Weights of a small mixture-of-experts language model, trained from scratch on English Wikipedia: 9 layers, 619M tokens.
Below are experts of layer 5 (counted from 0) of a mixture-of-experts language model. Rows are named gate (a neuron's input weights, with its number), up (a neuron's input weights, with its number) and show model dimensions 0-159. Each number is 128 + 24 x the weight over its row's rms, rounded and kept within 0 to 255. Numbers have three digits each.
Before each expert's rows: a language model's description of what the expert responds to. This comes from a sample of Wikipedia text that the model never trained on.

# expert 1
Description: Numbers, percentages and header words inside pipe-delimited wiki tables, such as vote shares, Pts, Notes, Title, Upload Photo.
gate0:135108133134170108113087110124174192162156100130139194149111097161141184113124157091171127111122130148112099111142140080119151123105155114131103092130136127137109123138113166105140148146121123130141090178147173148123175119134139142146146136137099161119115143119135163160145117134108134140168147123126144128158112172158142150147123146095101107137090129070106118096095126130135125116126135109110094086123133125146128136146084132145127115155145136113146127144132085096123154135111090
up0:145137071142135187158116119105106129114136094138106143103109134124105116174090125113130111108116159112126140130083111130147128117121145167119125131107098103140144138127105114123138150128168082207127159097144141104126094111103152148111136119103158134132081154129158152117084152146120146128115149154121138133132114145131117142162132155111142107146146123157122104119164139095104137150123114139119159168165089113107134131138129152124113095136105108099080131133143093113093144086116135
gate1:102140153133137152146111139133116119151124127119130187119132095124134085125143128136126131127118157121168080147097127130126120140130144105133113119143136117153096144148182127121124118176140083131098083155125128138142122098115144111133105164101174092165106157119164116137150145137160047131112131075122156106157123143113109130180140155150126137113137114154135129113073164100091110135122094090106152125165137125084112135131119121165102150149121122119117154122144099123065120118148162
up1:143159160111119129154118114096144115144142126134155099141138094103163102100158106107161107151132139129187089118110131134106132171136129139138114128134133089144128117152156114134115100144123128136116113163120128088087155120126187113147112173135152133164114145128130130140194148137143083119109109093099143134118089118074139101129143126170109141163150142114092163148080149143085112174117090120101146159158158137103105129074140115152129165118118154098087165121118148124072119125139177

# expert 63
Description: Prefix words like under, re, pre, inter before a hyphen, as in Under-Secretary, re-elected; also line breaks and bars in tables.
gate0:141140152133116093135129106127133142190158099179135098128113138108163098119100121133110120136137101101142094132117117114078154122118142099123162132140158130140094101157162166163119134162136135109102149120147131096152131109134123152173158174103118105129120132154146091104103100096142118128121098140135134080098170128146084131068155121118158132141159113105104120107095128125120153143132126142163104114151109154128092113146095164106093126127108129153148129114169134112125152138164103
up0:123133097092112108143147078136063128141134085083146124145142098114102139140144090191157082182107131132191113128121137099104098174127147126172135144174129135105134124091148130132131107148106151112104135153072123141120109133140122133155155144139110136099080137142096104146141141153098128149119112135198167104098110132133093121126115107133131142099124136100134102171118123148111130120124141112113131138121108121170129108115124161155117113144141107130121119099171110128143132114167148
gate1:128135104089097146138132128136130141132110167109101104109091141129164137113149136134113131118128194171134160126148149086133086147132170103163110143130102177125093124176107175135133129152114113115125114131147113122117130162146185146144143137124146148121130106136114124097167079152141124093127128085148135150107141132084133144176096162152125150107118197118149169133093155145127111111160140110154136112126123145136103141114218129106151101156120129144140120101135110123113135093119117
up1:145129127121118149107142123146138129127176151135116109137140105123056121145171113135079093137112141155130158117169155115107104132148124117157159152142145107121108107129176118113168129104127113142103109104125137113103102110124115182155092117145173137105153132156122136099142153083117096171151119122117124147146112115122145140100131166124131145101135122124142122141103132116096079134156136155136096105141135110133135137130137163079130110165110150130087132123134189163105108143111144

# expert 20
Description: Descriptive adjectives and determiners right after a, an or the, such as high, same, rectangular, yellow, often in species or building descriptions.
gate0:136095097156143138115138155119132112126166194152156116139169141109127150171135119166131135105111113128113156135109115099110124100149118134148111098141149139143154132130128118121149147141145094156144123143134113087135170138158119146149129134132175120127099148109081114144131114124094145113088138147127172150142114122141141161164093129126117141143132086117155122101132107094137150147142129160106120126122098201124101087119115091174153113142142082135165128139143123126102141135150150
up0:133123115166127122106161143134158144117141166154096147121098122173112150147119203100157140120136077097119081145128140090088143102144136136133126120145144099118113150102145117125098136114147156138111134140134146161094143139141158142121056119126121165077144123129078154150185145115130120146125121135144173158160143102115148178126140141135145128114131126138123125131096122132140085101142117126122085154131117170111105101117147119127126152107195171105152157114174149161132120112132098
gate1:110093147146134110097164140114144106149119097150170114180146124107102104131133091148103111149087153127116110162147110113120160182113143105131093108121104087125105118184145116137121114137119097093119110115154134184124099157166131090116131138130096138090122131137145114107115122183133169126138156146136122126123113106105135138112144135128128151159090157121088123146142158152132125106162126123089090152074068122162097091088129107110152126123127135127177086139098124128152153128154135
up1:170150156141081132183119160133136135135125128111146123110163129163125121106107130154092135175110164105085115171139103118113146110116105125158197166058148123150079159163120111098124133097115115120115140135166146125106088151121135171119137130151101104149139154145127132153126132092119146139133140146160139135109140102112161125108158142125114167110136108112143159129119124170181159126151134059162159136152129137075139133102113169155138110098118109148110145119115089168112093117097094

# expert 13
Description: Possessive pronouns and articles after prepositions, before nouns like first, own, death: his, their, her, its, a.
gate0:105168138108138169136130170179131175135157085154132108110098123172189149140134134126155106103116156094108134122098113087132147120126118117150146097112134114140132175148146116153123126105189139140100153126118130122143124120146152121125153084154124166135106153169180147155127068107113118168150122125129114121115141126150162160129129160110144157098137110121103105073069128142143125130150140125147150108158119094134166134119091138121158119141152118152133100103129112142125137125154139
up0:176134163147110127080113103117090109156131145077137128112161148123082123154116178113129138105134098110164157125140130145171138147145155144121107137112105099113149142118128125133102151151159133147159140112140115132106174139145126121127108139105156101095145120124080102132159123148179110099106150101128133157157127133139106089107173105153123081102090089170135124144122152131123113154153120116135076170094098149114164143155140130126091162125097156137114141134095133105135136088128112
gate1:127127076080144153116119108153104130102148113185120145129167145122144128139115122125122111109097173132105147163115106128111125148145140117148112109147113126119113137125138124156106123113107148119134106111122146124067122149108118074188143107109103117154100127164144064153105111133106120172133120133144114123138119171091143140154113087072123124119129116103120124103133115113147124135150165092137100087124117132129172108098120118097111138082112131126125139179155135099106205136148117
up1:146128122140082142094114140105132153139112099153109115124104127113114098102099124145151138149151142136127111090116156090117147114095136111118112142137115180106121121157093145160113126127159147177106114114118090157125123123157113120092109156158177139140177126111112111146145126096130123103141120125155133159165095148104124124122155130149143182146133122128141114120171074117096137113151144147139134132173111110137116123159140133112104147140133071099116145159104138114106126079100164

# expert 15
Description: First digits of years, row numbers and coordinates, often after a space, dash or table bar, such as 2013, 1988, 52.885.
gate0:143192118122120135155141103153140117113126090134126144138173160120157132187136112142146101130148164137145101103119137102127101109197108141100105105128115125150153098096148112159180138145128132174170096128155124156158100096117118125115120113130179131095111122114147098116133098134116098157131105138141120128109148166111125104091080116140140102142106099123103176130149138142150102130130127139151102129166107167163129095099120135175142128157149129142141125120148089128126164093103094
up0:129113088127119150118092103148128162193157158130101170120113100131094131129120092148132107128135105038098109145157141125134152124122179101139154125146133178128083163094134114148124108158129145118134138119068138094147162132112134117146123152147101144125172122154154120115123122146138120090176118118150124100096147146126154119133165116118123104124105125151134086130090146111129116120112135113142090143123114139102119147147107155166109094137152125106108118166162102161120149127138093
gate1:148104145133130105114117119110136115112152138081081107122104125148163126124127125164156143146097140152133165155129164130099118108134120121127125147099167161152121126113127079143142156129133121138119092144163147086119139137152135116131110142149151117140149159122139127147109091142149145156102130150150107129167142143098146099147104120102140093112167156152125098135143097168079146146099139177180123110118146126096102076179169140124142131136118112122148175106175118152113077134111170
up1:121102109099108143185110151143116124086110102110166147112131102116122125114114128154096134184152087117104163165123113149114115109129148152131127124145131120091110123111114136145102131109121135170114089118163139113124121151119146112154134142142124134089124127098118081158110159163122148105129098101095122083129111123121128116088119148118121138117108102143116156112167127145103138096145118118155114114103150139135117114172196112140157180130170150168088122145149134109150152138129154

# expert 5
Description: Articles starting a noun phrase and modal verbs before a verb, such as the, a, can, may, would, to.
gate0:121125143113139141135124126174182150098146170137120146128141130133162131159132161102149134140110123123112170175119146154168120142138134143134190093082098110153127168146152121117154166154107092141136111090129142183119110137150130148077113140169151137138142134156157155139160151095138139178105161121147092124128162099140130119163131149105139133105129088103137112106113170123125112088111154126138162147136178099080130148158132104119117154140122138133169128074159141116149142160118092
up0:106154129110124161158108154118118106181131098090154162115171116153121123153140100138133116108122120100133141140114160085121145091143117094092110153151176131128087108131069147138126101115132134137110196088123132092110100118111167138120137088102101129172156133128094133110131118140111119123151085117074167155152115144110121173093149155142163123164139143132154123130144120107154105099154129125100100147193083169147146120117139114126146101136138115109150157126125120115114090112121126
gate1:136147071154132104136137112190107116119165121188122124093145093117142103074139118100141141115132109082142150163138097109114144116087134167168103119153121126144131146085138122133121161139133150138159118135135129147128163093127175089158158147161136131187128122133170136129151071149110129103145157133146111132149168133110096172173082152068118131100116132166105137132122120149155107138121129164146136142128094112167125119151142128115118121138142151129123119127129144124144132142165147
up1:181119184106117141144158132155136175142156101155139124072081148126152141172110141107108100102128122144107122164137118151140110135147114126174117101144124148112067167106130118133144140137101132146110168136125120159124138124137167147116166123180146120172134148156184124099116099143153089123167132132121098090126156111118122133113116127152111162124069142141146131144121094127092085126135149132123138122139114078153125133116089120076143126090156149118137089143170150113134110155141137

# expert 16
Description: Values ending infobox lines or table cells, like digits, –present after years active, taxonomy names (Animalia, Chordata), and war or university names.
gate0:164109125118113131145150161095083123131166144134126109106150103185124117137125116081163114120123132136147067117127139125109162140142119152162125140137110144151086099076150154170134121107143141123111119133097084119113131134138162143120169166168087144135133133128146119166118124125174164130125167107140144152099120125076126140167135170131109132117127111147133111122146127146086106129149110119120146124134129149137110109122150053148136109146123123110091112129165120140134123102146096
up0:127097125118133160087117122116080193115105172151124087146114136096188107098123091158117150097161130131096116114146116084101134152100146150104114159161122133160097141133149152143116161125121144122149152147149160115111166127134127094136181124162123093098127145112144131122123165151094134141107113069131128131099115081153133174137110100112145113109097176123111153125063128157114110181136153174130128114096133150123146140121082169163135137112128121190141137145159114211133111120124154
gate1:092158149140182123132138157079103110132159146139153167147171124105076167170112109125136129145126126130106127129105138112136141133089078138137131151077142094140163185080139150087139109133096159172184147137141128115151104143106139128128131139155120142131134147112118117110098146105148142118107106107118099103133167117107107168099105160091138150150137098099136149127120145143120104103152143113124153151171118139129108108148139109129066125091135111129106111124149105126128150163114110
up1:132116103150117138140136149111147143138112121131128172096143105115078134146098144138117150115173105160119097143093159155130170107150103089098126120134190155173149162114122162130122107135134119136124125117128096110130100079091112143126139154173139128134155125116108156125117134076154128080121156101205072092153163123143122129127113152159129075150133143128110107093150143097114103126135119146097146116140183127121100122101139110115155124115130134104116104142104123150127142146093137

# expert 11
Description: Table cell separators, list dashes and section heading markers in tables, infoboxes and headers, such as |, -, ==, •.
gate0:124131124147141154128118145160131114134144085114126151143079092123086116157105096162149142095172123143112123151122082135169162133130134135152148124138127131118116137125124116111113165106146125169127165124143162138135132157121126122107138146174179097178149137126139154111133123150102143141147170104160093094171128141099153139120111140132117141124119132105110125076112157095114115122134133106132089131123124122122106130147129092147130099167083189165102100131137094082111127129152121
up0:139101130126129085114134167083140146127140126133096133126156120128125147107123058141094108130175139104108113096137125106143132107150111109135165169129149189109169093118160149150105114165132127126118113129147133086143126081122057111109128128102166099106122096137109148148121112128129079101115123121170134148194100101090150148128137136130146124140138130114094104133170123147128118121133135109134134132089146131137172142116129121094138165108124147132109107133127136168157141109135142
gate1:117118123146164099125134132128116136130093116123156137115144120139110118140138129114147141130094124102115073119114117143133089157126112159147108139127080126170159157073105121111133126163176157173153140097114087128164134149122077158099126161129146107112136150106119113076130174145172106135134116132141152135076133100184162154167149075149098164165133128115106122115097098126142108156096156169104134138124167140124058164152142135108130105138103113132163127122119107126120091122159141
up1:112146122148153109111127088165150148098134138112119102102098162100105116119113133127145090126094180090169123136143088131143102126146098170088145112119129120162112133114122143141140122154120175119126106106095104144183137157080132129128150112165175131123129158115140156106130093118124093147122110136098096140117116161148082160137145135117160084157059092131114121143113103103107133137129128124094136130070178139148147122152145164126150113067115120144161122095131112145124088162151115